config = dict(
    n_layer=11,
    d_model=256,
    n_experts=40,
    experts_per_token=6,
    d_expert=96,
    d_shared_expert=192,
    activation='squared_relu',
    moe_layers=[1, 2, 3, 4, 5, 6, 7, 8, 9, 10],
    router_score='softmax',
    normalize_top_k=True,
    routed_scale=2.45,
    balance_loss=0.00362,
    balance_bias=False,
    router_noise=0.1,
    init_std_router=0.00971,
    lr_router=0.00105,
    vocab_size=8192,
    norm='rmsnorm',
    norm_eps=1e-06,
    tie_embeddings=False,
    optimizer='soap_variant',
    lr=0.00419,
    beta1=0.95,
    beta2=0.95,
    batch_tokens=[65536, 131072, 262144],
    seq_len=512,
    train_tokens=1085000000,
    steps=7438,
    dataset='wikipedia_en',
)
Below are experts of layer 8 (counted from 0) of a mixture-of-experts language model. Rows are named router (the router's row for the expert), up (a neuron's input weights, with its number) and show model dimensions 128-191. Each number is 50 + 10 x the weight over its row's rms, rounded and kept within 0 to 99.
Before each expert's rows: "gets" lists some tokens that make up at least twice as much of what it gets as of all text; "mostly gets" lists some tokens that are sent to it at least half of the time. This comes from a sample of Wikipedia text that the model never trained on. Tokens count by the router's weight.

# expert 10
gets: "\n", "\n\n", " |", "0", "==", "R"
mostly gets: " Best", "|---|---|---|---", " JP", "|---|---|---|---|---|", "| Year", "=="
router:57 32 55 40 60 68 51 47 48 53 49 61 47 36 61 49 58 39 51 46 53 26 25 55 56 54 53 51 41 40 47 57 65 60 49 44 47 41 56 29 71 51 46 51 55 48 59 59 69 56 40 46 44 55 55 44 67 42 55 54 59 58 61 45
up0:48 47 68 47 45 56 65 68 53 61 63 36 38 44 60 54 54 39 60 36 53 44 51 47 62 41 56 46 40 37 52 56 60 29 50 53 58 45 43 36 54 27 51 38 49 64 43 51 46 53 63 51 69 40 53 48 54 43 39 45 46 49 64 48
up1:55 49 65 33 65 51 36 45 54 55 46 43 45 50 50 57 57 51 82 70 52 55 47 47 45 65 48 56 57 49 58 39 53 46 65 58 35 50 42 54 54 65 49 46 57 41 39 42 54 40 57 49 47 76 56 47 51 49 42 48 36 55 57 46
up2:45 52 48 33 46 59 45 60 33 23 34 48 39 41 52 61 57 52 43 32 66 71 52 49 60 49 55 47 46 50 45 51 65 48 45 57 53 25 34 35 57 46 50 41 61 56 56 57 35 48 69 29 40 51 70 52 41 27 55 52 57 53 61 44
up3:59 49 45 36 50 69 51 50 53 55 53 38 44 27 46 59 55 39 53 60 42 50 64 46 53 50 69 53 45 34 45 40 49 50 47 44 46 43 51 54 43 53 48 54 54 46 38 41 59 60 40 55 44 44 43 53 59 50 40 52 55 59 45 41
up4:54 44 65 43 40 76 30 31 38 57 44 44 68 63 47 58 54 63 62 38 66 41 22 47 61 45 55 51 40 60 71 51 41 52 43 35 63 52 47 41 58 47 24 44 42 44 48 53 58 62 34 58 43 61 48 60 61 51 46 52 58 46 66 66
up5:38 52 46 27 53 56 39 62 47 45 60 61 26 41 51 51 45 39 40 46 43 42 44 48 54 51 68 39 40 38 63 47 68 53 49 50 49 39 51 39 39 69 55 38 70 64 59 49 43 53 44 55 39 65 46 44 65 46 56 42 46 59 56 40
up6:62 66 48 59 48 44 47 49 37 49 70 49 47 51 39 38 63 45 53 53 49 40 38 57 45 49 49 50 58 44 49 49 50 38 52 58 48 55 57 58 45 36 72 37 47 61 51 53 41 51 52 69 55 64 58 56 48 37 78 68 50 65 65 58
up7:49 66 56 48 46 49 42 60 55 42 31 44 49 38 55 45 59 43 48 59 47 67 51 31 40 59 61 51 42 55 47 51 63 53 60 53 43 45 55 39 54 60 58 61 27 49 49 63 52 37 40 38 65 53 50 51 64 25 59 26 61 53 46 51
up8:53 42 53 47 52 63 46 51 52 37 49 73 49 31 49 48 61 57 48 41 67 52 14 47 39 41 53 44 57 43 40 61 59 46 41 45 53 51 42 45 55 43 47 51 47 50 40 59 32 51 53 52 42 54 27 54 49 56 42 65 40 22 46 48
up9:50 32 56 64 59 61 44 63 73 45 40 41 59 41 42 36 67 49 67 43 42 46 45 56 64 52 64 41 56 65 52 55 41 38 32 45 55 54 42 54 54 51 46 41 61 58 34 52 51 57 42 36 39 62 48 62 54 49 58 53 42 42 58 64
up10:45 70 46 40 51 40 64 48 60 36 55 53 41 34 50 50 39 46 41 52 51 54 57 39 52 59 66 54 44 49 36 55 35 36 55 70 30 60 38 51 67 45 56 56 43 53 61 68 69 50 44 60 38 53 48 58 39 49 35 66 54 61 49 57
up11:56 51 60 38 65 49 42 42 43 44 48 55 41 38 29 46 68 55 49 44 48 48 46 48 68 51 53 50 51 35 54 57 38 53 43 36 55 21 45 41 47 55 40 55 42 38 51 55 33 63 53 48 38 48 34 39 67 51 60 41 39 50 38 41
up12:43 38 51 54 38 62 39 61 41 33 41 67 55 36 47 54 28 56 48 42 61 64 41 52 56 52 57 52 53 51 46 55 39 44 60 53 49 55 61 26 49 53 53 39 53 61 44 55 55 59 35 62 61 45 48 38 41 52 55 50 53 41 53 52
up13:52 48 49 54 48 48 39 43 54 44 54 47 60 61 55 42 58 58 40 42 49 48 47 49 57 65 54 49 41 51 43 54 60 51 37 53 42 59 56 51 46 43 29 50 40 42 35 43 52 56 57 52 48 56 53 57 45 59 59 50 24 46 43 51
up14:70 61 63 50 49 47 52 40 67 52 48 31 41 43 60 51 49 60 43 66 58 49 70 34 49 54 57 67 39 50 67 52 66 61 33 68 54 40 62 51 42 62 31 50 53 52 63 40 48 51 50 39 49 55 46 42 51 53 34 50 42 52 47 51
up15:53 42 56 54 53 58 46 36 28 36 47 57 57 29 55 32 55 39 50 55 77 48 50 33 57 42 36 67 66 58 42 43 55 44 79 47 46 48 37 49 74 49 44 67 63 34 48 51 52 54 48 25 59 45 58 55 55 36 42 50 58 54 49 46
up16:65 46 49 44 65 57 39 55 49 47 54 49 37 49 53 49 69 45 62 54 52 47 33 46 39 56 40 61 46 52 55 58 64 55 69 52 60 36 55 36 37 64 57 55 81 41 54 37 54 45 54 40 43 54 53 59 47 44 48 49 46 35 51 34
up17:49 36 56 57 71 66 47 50 51 51 67 43 61 37 53 77 46 53 43 45 50 50 44 47 57 60 63 44 58 55 62 50 40 76 50 47 51 49 34 22 57 67 60 51 38 43 49 63 47 46 50 54 66 45 43 51 73 41 52 41 46 59 48 51
up18:35 52 48 49 49 59 31 60 38 89 57 61 54 49 64 69 51 70 67 46 39 54 47 53 35 51 54 44 42 36 51 56 53 42 51 48 50 47 38 42 71 59 63 33 46 48 45 41 49 62 60 38 46 65 42 62 57 48 50 59 72 57 60 49
up19:64 35 51 44 58 49 55 49 40 45 28 63 53 39 44 36 51 39 51 60 45 58 52 60 57 58 47 43 35 42 46 50 49 47 41 44 50 58 43 42 59 55 49 43 54 43 53 55 60 36 54 49 51 47 38 40 66 55 56 42 51 44 46 40
up20:58 50 56 54 55 54 31 47 48 44 44 51 23 53 42 40 44 39 57 40 45 47 54 55 39 33 50 62 45 38 39 44 53 59 63 63 40 50 55 43 64 45 40 58 55 47 55 43 34 39 52 52 32 50 70 54 50 62 46 39 59 48 48 51
up21:46 54 55 59 35 52 59 47 36 44 53 54 65 44 69 47 57 57 31 48 47 70 49 50 56 63 50 58 41 54 54 46 40 47 53 40 44 52 55 61 43 43 45 53 53 24 41 50 59 54 44 20 43 47 37 40 74 61 45 57 49 33 47 59
up22:66 50 48 42 52 57 44 61 57 47 47 41 60 42 35 58 46 48 31 52 48 49 40 48 70 55 77 58 63 78 41 38 46 36 69 46 49 50 57 50 62 59 50 40 43 66 59 46 49 55 59 57 32 48 49 64 58 36 38 56 43 44 56 52
up23:51 46 73 64 46 49 48 50 38 48 57 72 44 46 45 53 61 59 61 49 42 45 42 47 49 54 57 51 42 47 56 43 43 46 61 54 38 47 46 67 66 34 54 46 63 45 50 42 49 62 56 59 55 46 47 61 57 49 45 55 67 53 80 55
up24:61 55 51 61 50 58 52 53 45 62 49 43 58 51 42 51 55 59 77 37 56 38 43 50 56 40 47 49 61 46 29 41 62 48 37 47 43 44 52 46 50 46 63 42 52 27 51 52 54 43 52 52 84 51 37 51 54 58 59 53 52 42 52 57
up25:56 49 49 68 45 47 44 48 57 53 39 50 35 51 63 45 79 38 53 31 36 51 53 56 64 50 40 42 54 44 73 62 62 41 36 44 50 59 34 31 42 35 38 42 60 36 47 53 59 54 55 57 41 54 59 37 58 38 26 49 60 39 61 31
up26:41 63 50 63 51 78 50 43 53 52 58 43 60 65 54 30 60 68 55 52 56 42 38 52 42 42 66 37 53 56 45 58 51 37 56 58 62 67 51 18 47 49 47 45 53 55 41 40 43 47 53 38 45 44 46 47 57 34 49 55 38 52 44 33
up27:46 39 48 47 51 52 32 60 59 57 22 45 56 42 34 57 46 48 51 46 36 44 35 44 67 38 52 51 52 51 48 55 56 49 56 44 30 37 44 47 55 46 67 49 46 45 42 53 64 53 66 65 56 44 54 60 62 35 59 50 61 36 50 41
up28:50 47 57 34 59 55 42 59 40 72 55 50 50 41 52 45 65 61 67 41 55 29 58 51 49 30 46 64 31 46 49 64 43 44 49 45 62 59 51 53 52 51 62 22 55 60 43 60 44 51 79 51 50 47 57 52 61 54 56 65 43 48 59 53
up29:55 56 50 49 60 57 38 25 31 45 45 38 45 56 56 42 49 60 56 71 49 33 51 41 67 63 60 42 55 54 30 44 52 62 34 57 45 74 42 57 46 51 31 25 53 65 44 44 62 44 37 63 41 31 42 47 62 62 51 59 58 71 39 56
up30:55 53 55 55 56 53 37 41 35 48 54 39 43 47 64 45 42 53 36 41 53 42 43 37 55 51 36 59 59 47 26 66 53 55 58 52 51 57 43 34 56 34 57 44 45 54 50 40 46 57 60 49 47 65 61 42 33 57 52 66 66 45 53 40
up31:53 44 58 59 70 54 26 44 58 57 71 61 50 50 53 57 75 54 55 51 41 28 52 69 50 49 42 61 46 48 42 47 50 35 57 53 56 67 26 54 72 66 35 27 51 40 59 46 56 52 48 54 41 39 46 56 47 56 55 55 57 49 42 44
up32:40 59 66 63 60 49 52 45 55 42 60 45 47 60 45 43 46 44 40 42 40 35 44 52 70 50 59 55 61 46 61 46 36 46 36 48 45 69 78 57 56 49 81 57 55 58 59 59 52 53 60 53 65 65 59 61 61 44 61 52 22 54 45 42
up33:68 36 55 48 48 71 49 38 54 49 51 51 39 43 63 49 71 57 49 57 65 58 61 54 55 61 43 57 46 66 51 52 53 59 51 34 59 58 75 51 44 50 61 37 65 58 47 51 62 40 40 46 69 62 49 57 40 44 63 52 32 49 44 51
up34:59 58 42 33 59 35 46 44 46 58 50 45 57 47 49 45 62 45 47 38 47 33 34 51 54 48 64 44 53 52 48 45 54 38 33 43 47 67 48 45 55 34 53 40 49 39 50 53 49 59 56 52 33 43 45 51 60 65 53 50 40 53 71 39
up35:58 41 61 51 58 37 40 37 63 68 37 40 44 44 45 68 58 49 39 55 54 41 39 52 42 50 49 42 47 44 43 45 52 48 72 56 57 49 32 42 55 37 50 34 64 52 46 58 67 30 43 54 55 56 48 36 61 39 42 46 40 47 69 36
up36:48 44 65 56 55 36 40 53 49 58 50 60 46 42 57 41 47 48 46 37 35 36 47 48 45 46 66 59 45 34 60 37 68 46 60 45 66 56 40 46 48 43 52 54 48 55 56 59 35 43 40 46 58 49 45 49 56 74 55 70 59 49 47 68
up37:57 27 49 40 70 64 54 48 53 58 60 54 42 49 49 45 60 74 45 47 40 55 49 65 32 56 31 58 52 65 47 42 36 50 45 54 37 63 43 38 61 53 50 44 46 43 58 47 55 27 44 44 53 37 26 47 50 59 40 53 49 69 48 55
up38:62 50 61 34 41 40 48 49 27 51 55 51 62 37 59 40 58 35 67 50 57 47 40 46 55 26 48 55 41 40 63 55 48 46 61 38 48 46 67 49 52 48 46 31 42 49 53 36 56 51 56 50 58 39 51 40 48 34 50 44 52 55 44 39
up39:41 47 46 47 53 54 35 54 55 64 45 51 38 54 56 49 49 53 38 51 49 55 56 32 46 50 57 50 50 61 64 61 52 57 49 63 49 55 71 33 56 49 38 59 48 56 62 56 54 44 55 49 52 54 35 39 52 41 36 41 52 44 59 35
up40:36 60 70 48 37 40 54 22 53 41 31 52 56 46 55 56 52 57 52 41 42 50 46 38 54 56 49 43 54 47 45 36 55 35 62 46 39 54 49 42 54 38 48 52 56 52 56 57 53 36 52 49 35 29 52 54 56 51 76 54 63 50 47 54
up41:44 55 52 32 50 44 26 44 44 49 57 53 53 60 35 53 61 44 35 53 39 51 64 46 50 48 47 60 45 26 48 54 36 41 48 37 44 47 49 54 66 48 51 47 55 60 46 63 51 51 63 44 64 63 56 47 66 56 53 41 44 74 60 58
up42:54 59 35 42 52 57 48 50 59 71 70 52 51 47 35 35 56 53 57 68 51 57 37 40 47 45 38 55 34 35 48 46 64 39 39 51 57 63 35 56 50 45 41 42 57 63 71 58 49 47 51 49 47 51 61 56 59 34 42 61 37 49 40 52
up43:58 49 68 43 47 43 59 39 55 59 25 60 40 42 61 44 50 46 55 44 42 51 47 32 73 31 46 41 60 54 60 62 72 64 64 66 48 61 47 37 43 50 52 64 37 52 60 54 42 40 46 29 45 36 51 67 53 52 43 56 59 45 41 46
up44:72 45 35 54 54 43 42 61 40 74 64 52 37 51 48 42 40 49 72 56 35 40 52 63 68 56 52 49 38 62 49 46 47 55 43 46 57 69 50 48 51 51 45 35 54 67 28 49 36 51 63 50 45 54 63 44 56 48 43 51 49 46 60 34
up45:65 55 57 44 53 59 47 50 48 36 37 44 54 50 51 48 54 52 24 48 38 44 58 51 27 49 53 43 51 54 46 42 67 45 69 55 47 64 34 54 63 42 54 56 64 58 41 60 40 62 48 54 41 47 56 58 52 73 53 61 38 36 61 40
up46:45 73 44 54 68 48 39 51 53 39 39 42 40 51 59 47 52 50 60 44 46 42 50 42 31 52 64 48 47 40 55 61 60 34 61 51 51 55 48 52 47 51 47 52 50 41 51 43 49 60 44 49 52 50 45 54 79 41 46 52 52 56 46 37
up47:52 46 63 41 51 55 63 36 61 33 44 65 53 45 34 44 71 65 43 52 68 43 45 50 47 65 54 44 55 55 42 44 53 65 56 38 44 36 53 70 55 41 50 57 47 65 30 35 67 34 50 44 64 52 56 58 59 55 39 60 56 37 58 55
up48:51 43 47 44 48 56 35 59 52 30 46 45 48 66 62 41 46 42 47 24 44 65 28 37 68 59 62 70 46 32 62 42 50 51 50 50 41 41 52 34 58 56 53 48 44 62 63 38 68 46 42 34 45 39 44 54 52 45 63 45 58 61 55 44
up49:55 45 59 58 61 46 51 43 61 49 60 47 31 52 64 32 40 45 58 64 40 51 60 58 43 62 46 43 49 27 40 61 57 42 54 46 57 73 69 31 79 46 44 37 52 59 56 39 61 71 43 39 51 38 35 65 58 47 46 51 60 67 31 52
up50:41 45 46 41 52 68 47 40 53 53 38 55 54 46 53 45 61 53 51 62 45 42 43 51 51 34 44 71 47 35 47 44 47 54 57 53 43 43 50 46 59 68 49 31 44 34 55 51 47 49 51 58 51 50 46 56 34 55 37 37 54 38 54 47
up51:40 47 44 64 53 56 51 45 50 43 49 55 54 41 53 43 66 55 43 45 45 52 67 60 53 60 33 49 35 58 60 61 46 41 51 57 38 47 46 46 53 51 38 44 54 55 55 51 54 36 47 52 66 69 66 37 65 53 36 48 63 54 37 57
up52:58 51 64 42 47 45 49 44 64 48 49 49 47 63 51 27 60 42 53 28 66 65 55 46 54 53 65 65 39 47 61 52 54 47 53 58 40 53 39 62 67 60 63 44 52 67 29 49 46 56 30 65 51 44 60 42 47 40 53 65 44 46 56 34
up53:48 46 48 53 52 45 48 55 43 57 49 59 68 30 46 47 48 40 46 38 45 53 37 29 52 61 64 43 67 47 33 60 49 42 52 39 53 54 55 44 60 54 54 49 34 50 30 52 45 54 52 41 25 51 50 48 49 35 31 61 54 49 58 36
up54:45 41 40 50 64 55 62 52 47 62 46 53 45 34 42 70 46 50 46 48 39 43 36 67 48 60 42 74 41 46 45 51 62 52 43 37 42 31 48 47 71 59 67 60 55 63 26 45 41 50 21 64 56 40 44 46 60 58 43 49 45 27 48 38
up55:50 34 57 43 68 56 53 31 50 54 49 52 67 46 56 46 34 47 58 33 58 46 60 43 45 35 57 58 41 44 45 54 46 54 60 51 44 43 50 45 30 66 45 67 38 51 53 53 43 51 57 24 42 57 43 52 51 37 55 46 61 58 51 53
up56:60 41 67 48 55 72 41 55 44 39 45 37 52 51 42 55 39 45 47 51 62 40 48 36 65 53 50 49 57 51 24 66 60 53 46 48 24 50 47 47 56 37 35 55 41 35 51 48 32 50 52 58 64 52 50 63 53 57 44 60 72 35 53 58
up57:49 59 57 57 50 55 34 50 42 52 35 45 45 60 52 49 39 61 66 52 38 52 44 59 63 52 50 58 70 43 42 51 64 29 57 56 48 56 51 24 48 41 61 47 47 36 44 59 48 51 29 43 51 41 52 50 61 42 38 49 47 47 54 40
up58:56 38 67 38 71 50 51 67 56 59 39 62 40 42 54 51 35 35 22 49 40 55 49 52 60 60 64 50 56 58 50 55 58 49 45 52 45 46 55 55 64 43 49 36 48 42 40 36 40 41 54 47 51 56 73 63 52 40 43 36 51 41 53 64
up59:50 42 44 48 43 50 42 43 60 52 38 56 32 37 60 33 71 51 47 24 66 59 37 74 56 48 44 53 51 55 43 44 43 62 43 64 53 64 44 54 55 41 64 62 58 52 73 59 52 42 70 43 60 56 67 40 39 51 42 70 53 43 44 46
up60:58 43 45 41 61 46 57 37 43 57 46 71 47 54 29 70 43 56 38 49 48 51 34 57 51 69 47 54 51 55 56 42 49 59 59 66 60 53 55 38 70 41 65 61 51 33 58 49 49 61 35 30 52 54 46 58 54 35 59 62 47 49 59 52
up61:64 32 58 61 65 33 51 58 43 47 52 46 41 41 53 46 46 47 43 63 52 25 38 47 64 58 57 53 57 32 36 53 53 52 65 57 42 56 46 53 68 54 40 45 53 41 44 66 68 54 36 50 40 41 32 35 54 27 63 26 59 44 44 49
up62:44 47 51 42 63 54 65 53 43 53 61 50 63 47 85 39 43 46 47 48 50 40 45 59 48 61 55 44 60 52 33 52 47 49 63 62 65 60 52 46 69 47 38 55 60 43 35 45 65 33 50 63 51 55 58 51 63 41 58 45 46 45 41 51
up63:36 45 47 51 47 67 56 42 51 46 45 52 52 40 61 43 50 53 47 62 51 46 37 45 44 58 52 60 57 59 42 33 57 64 56 44 59 19 52 42 60 45 51 78 53 56 32 58 54 64 60 58 50 45 41 34 45 39 49 52 57 51 43 50
up64:54 64 48 39 67 53 50 32 51 47 47 61 50 44 44 61 55 44 54 48 46 55 62 61 46 46 64 61 39 50 53 47 60 54 45 51 56 45 64 28 49 59 60 61 65 49 43 41 62 54 48 41 45 64 60 42 32 33 51 41 62 52 54 34
up65:50 40 49 69 47 47 66 31 60 56 56 51 48 45 34 49 39 47 43 34 61 53 50 48 44 54 69 54 38 30 60 47 56 50 53 62 59 41 62 45 53 53 49 48 51 50 53 57 49 39 37 35 59 67 53 46 54 41 35 51 39 59 66 54
up66:74 46 48 48 61 40 50 51 48 58 42 49 53 56 59 60 37 45 48 60 76 59 43 58 46 51 53 47 54 40 45 55 41 47 57 32 48 76 53 60 65 55 47 47 61 52 38 56 48 63 66 69 45 56 52 34 42 52 42 71 43 49 49 69
up67:54 54 50 45 51 55 51 54 49 43 51 52 46 50 60 48 58 38 53 52 41 47 54 57 61 41 21 57 44 54 38 56 70 58 37 56 43 52 46 58 60 39 63 66 51 56 50 56 56 62 43 51 52 42 47 55 37 55 42 59 55 43 62 55
up68:48 36 61 33 59 50 59 44 58 44 43 57 43 35 57 46 57 45 60 35 55 61 37 55 61 43 30 54 43 49 33 48 47 37 51 67 53 43 60 38 31 53 64 48 73 71 49 48 72 41 59 42 53 52 56 49 50 44 49 61 47 38 75 54
up69:54 32 52 60 65 46 45 60 51 56 65 55 42 59 59 62 64 43 63 49 45 56 34 59 45 45 43 60 54 43 44 56 65 58 50 56 47 57 48 45 43 58 60 55 49 63 64 44 58 45 35 41 65 66 52 38 58 33 52 58 65 56 53 52
up70:57 48 45 53 46 59 63 45 56 43 55 50 41 31 61 42 58 51 68 37 56 45 80 64 56 59 49 48 45 51 55 29 44 45 62 64 72 63 37 52 59 45 48 46 49 56 69 61 43 55 37 49 39 64 60 56 63 56 62 49 54 52 41 44
up71:52 44 62 46 50 67 49 51 39 58 54 56 50 36 54 44 58 51 48 48 70 30 32 59 69 49 47 62 41 40 75 52 55 42 34 59 32 54 50 46 43 49 65 60 23 48 62 59 62 53 62 59 49 44 43 60 57 46 47 56 45 50 46 43
up72:59 30 63 49 50 55 46 48 59 43 34 58 38 57 61 57 51 56 72 52 45 52 37 52 53 52 38 47 39 42 70 63 64 51 36 40 29 48 75 63 51 49 58 69 47 53 72 67 61 38 62 55 63 64 66 46 64 71 43 48 44 45 50 62
up73:50 51 39 28 58 53 72 67 52 50 55 58 45 48 45 45 65 52 54 47 59 43 29 35 38 46 60 46 38 49 45 53 58 54 49 49 46 50 58 42 53 22 58 56 41 45 43 58 64 42 38 15 52 54 53 58 56 44 52 46 48 49 65 50
up74:58 46 41 56 53 52 50 50 48 48 41 40 63 37 43 53 69 36 41 28 58 49 48 59 55 36 48 52 38 46 50 54 60 63 44 69 66 30 56 53 65 45 61 47 47 37 49 40 42 54 62 61 53 46 55 39 56 58 58 50 74 43 53 59
up75:43 49 25 61 47 58 51 69 46 54 48 48 45 48 53 53 48 55 53 49 32 46 47 26 48 60 63 44 56 34 47 57 51 56 30 61 47 59 56 59 46 63 46 38 27 43 38 46 61 73 56 49 62 50 38 43 41 45 38 53 62 53 39 54
up76:42 59 44 28 44 53 70 54 37 52 56 48 40 34 48 52 60 51 56 45 42 51 49 52 58 44 39 47 45 46 40 60 50 41 40 46 55 46 33 57 38 52 57 44 53 35 50 36 43 36 61 52 42 46 64 67 60 45 69 43 59 32 28 27
up77:35 64 49 42 53 55 65 38 63 34 45 81 46 30 48 58 41 42 61 61 73 61 61 53 61 50 71 49 39 58 41 37 44 52 54 44 45 40 61 54 46 51 57 29 37 52 56 49 32 41 55 41 53 55 51 35 47 66 58 52 49 59 52 47
up78:66 49 42 43 55 49 39 30 44 29 45 46 58 60 50 30 57 37 53 58 36 32 51 54 50 63 34 43 50 38 35 72 65 46 52 61 43 72 42 51 49 46 56 30 52 43 49 50 34 66 46 31 50 44 58 66 58 66 49 48 56 53 58 59
up79:59 36 64 61 64 49 36 48 47 49 54 65 35 48 47 55 45 18 64 41 60 49 39 29 43 54 41 78 62 42 65 47 49 50 48 57 53 38 62 46 43 55 33 48 57 66 54 47 57 61 41 47 42 57 45 49 60 45 51 54 48 37 43 60
up80:49 36 56 57 57 53 50 49 53 45 39 50 53 51 53 60 55 59 57 48 35 44 60 55 43 57 56 56 56 43 51 19 53 59 50 51 30 40 45 36 66 39 43 23 56 47 29 48 70 59 50 37 33 50 59 58 64 41 58 63 61 26 58 53
up81:39 42 68 76 47 42 41 48 55 61 62 50 41 38 48 50 44 40 33 48 56 44 66 37 55 70 51 56 22 39 72 64 54 50 51 61 31 46 41 63 54 42 58 66 56 44 54 57 44 59 47 45 47 53 49 37 44 41 34 54 59 49 55 50
up82:49 51 64 47 32 51 49 54 63 57 52 45 34 45 44 42 46 53 43 42 59 49 42 50 37 45 43 53 51 51 48 54 50 54 55 55 54 72 64 44 36 66 53 59 52 40 47 39 70 73 60 41 45 57 53 48 56 30 36 41 72 39 56 55
up83:59 32 46 57 60 52 44 48 44 44 52 58 60 46 53 46 49 68 37 49 55 52 47 42 37 58 54 53 65 38 37 58 50 45 45 42 39 60 56 50 59 54 41 50 62 51 47 49 51 54 43 59 67 58 57 69 37 58 40 67 54 53 49 59
up84:54 50 51 48 62 56 57 57 36 47 43 48 43 40 52 56 53 33 68 50 41 13 45 50 40 49 56 53 45 37 52 55 65 36 54 40 42 52 48 37 49 64 50 62 79 31 50 29 44 27 45 45 53 43 40 56 44 36 43 61 52 60 68 62
up85:53 27 47 42 55 41 45 53 64 42 31 66 56 45 47 42 45 66 32 51 44 34 55 50 43 26 45 45 35 40 37 28 52 54 58 42 39 45 42 56 64 57 63 46 45 65 67 48 61 55 37 44 56 57 58 61 45 44 23 48 54 35 65 48
up86:52 34 52 48 40 54 47 52 61 56 43 56 31 73 48 59 39 46 60 64 33 49 19 57 62 52 56 38 42 41 47 65 77 41 45 48 45 47 59 29 62 72 60 43 36 47 46 61 61 53 32 55 51 42 60 57 54 56 51 69 58 52 53 51
up87:50 60 64 30 35 45 58 50 47 47 54 58 43 51 52 55 42 49 49 63 49 46 50 44 33 40 53 51 37 50 36 42 66 47 43 48 44 70 56 52 65 53 61 49 73 68 64 45 55 57 50 19 37 58 48 53 37 52 38 32 40 40 55 49
up88:52 61 51 47 48 54 49 46 43 35 50 48 43 67 59 60 49 46 68 24 47 53 34 52 54 45 61 72 66 51 58 51 55 53 34 38 49 57 80 44 59 48 42 35 60 53 57 50 56 70 50 50 44 67 51 41 45 35 48 70 45 46 48 70
up89:44 53 46 64 44 52 48 21 33 59 54 62 53 27 67 56 55 57 62 50 35 48 55 57 47 55 50 66 51 37 61 50 78 39 57 54 40 37 47 66 66 53 44 41 48 71 60 45 53 55 55 50 53 56 55 23 59 26 44 59 55 42 43 51
up90:41 63 43 31 45 55 37 56 38 48 49 48 61 68 41 42 28 41 26 41 53 29 48 61 57 42 60 55 50 55 54 48 47 43 52 79 40 70 57 46 59 41 35 41 34 59 44 55 54 64 49 62 57 46 60 58 48 63 60 46 53 57 62 47
up91:60 43 45 47 37 50 65 43 39 33 60 51 54 53 25 48 61 37 44 50 52 46 41 53 50 52 59 62 42 53 57 43 43 50 46 31 63 30 64 46 69 52 53 48 36 55 47 42 54 35 43 35 60 55 54 32 66 58 54 50 60 25 63 55
up92:46 61 45 51 46 52 43 59 41 59 44 61 58 54 68 58 54 59 65 52 44 56 61 40 39 42 47 62 50 70 62 65 50 48 50 55 40 38 64 47 60 60 63 34 41 43 44 77 41 53 42 46 46 54 53 54 60 34 32 58 41 58 53 50
up93:49 52 58 48 71 68 41 51 68 61 49 42 39 67 42 53 39 51 73 37 49 57 46 60 47 47 58 58 41 47 55 51 72 55 49 46 55 56 50 52 37 54 66 55 47 44 63 53 50 42 39 51 57 59 53 57 52 39 30 59 49 48 59 56
up94:45 47 33 35 67 36 48 45 64 41 59 45 57 49 55 65 59 53 42 37 57 51 34 32 59 54 58 53 40 25 66 52 47 47 62 50 66 39 46 60 49 51 45 62 37 72 55 44 58 59 44 48 47 41 49 39 79 50 56 58 43 44 62 51
up95:72 63 46 38 53 50 63 51 77 56 69 36 33 48 66 66 60 35 39 63 51 54 48 36 62 49 40 53 51 54 45 50 56 63 42 47 54 56 30 48 45 50 53 33 50 45 32 25 63 46 60 36 48 57 38 48 47 52 56 58 49 49 68 57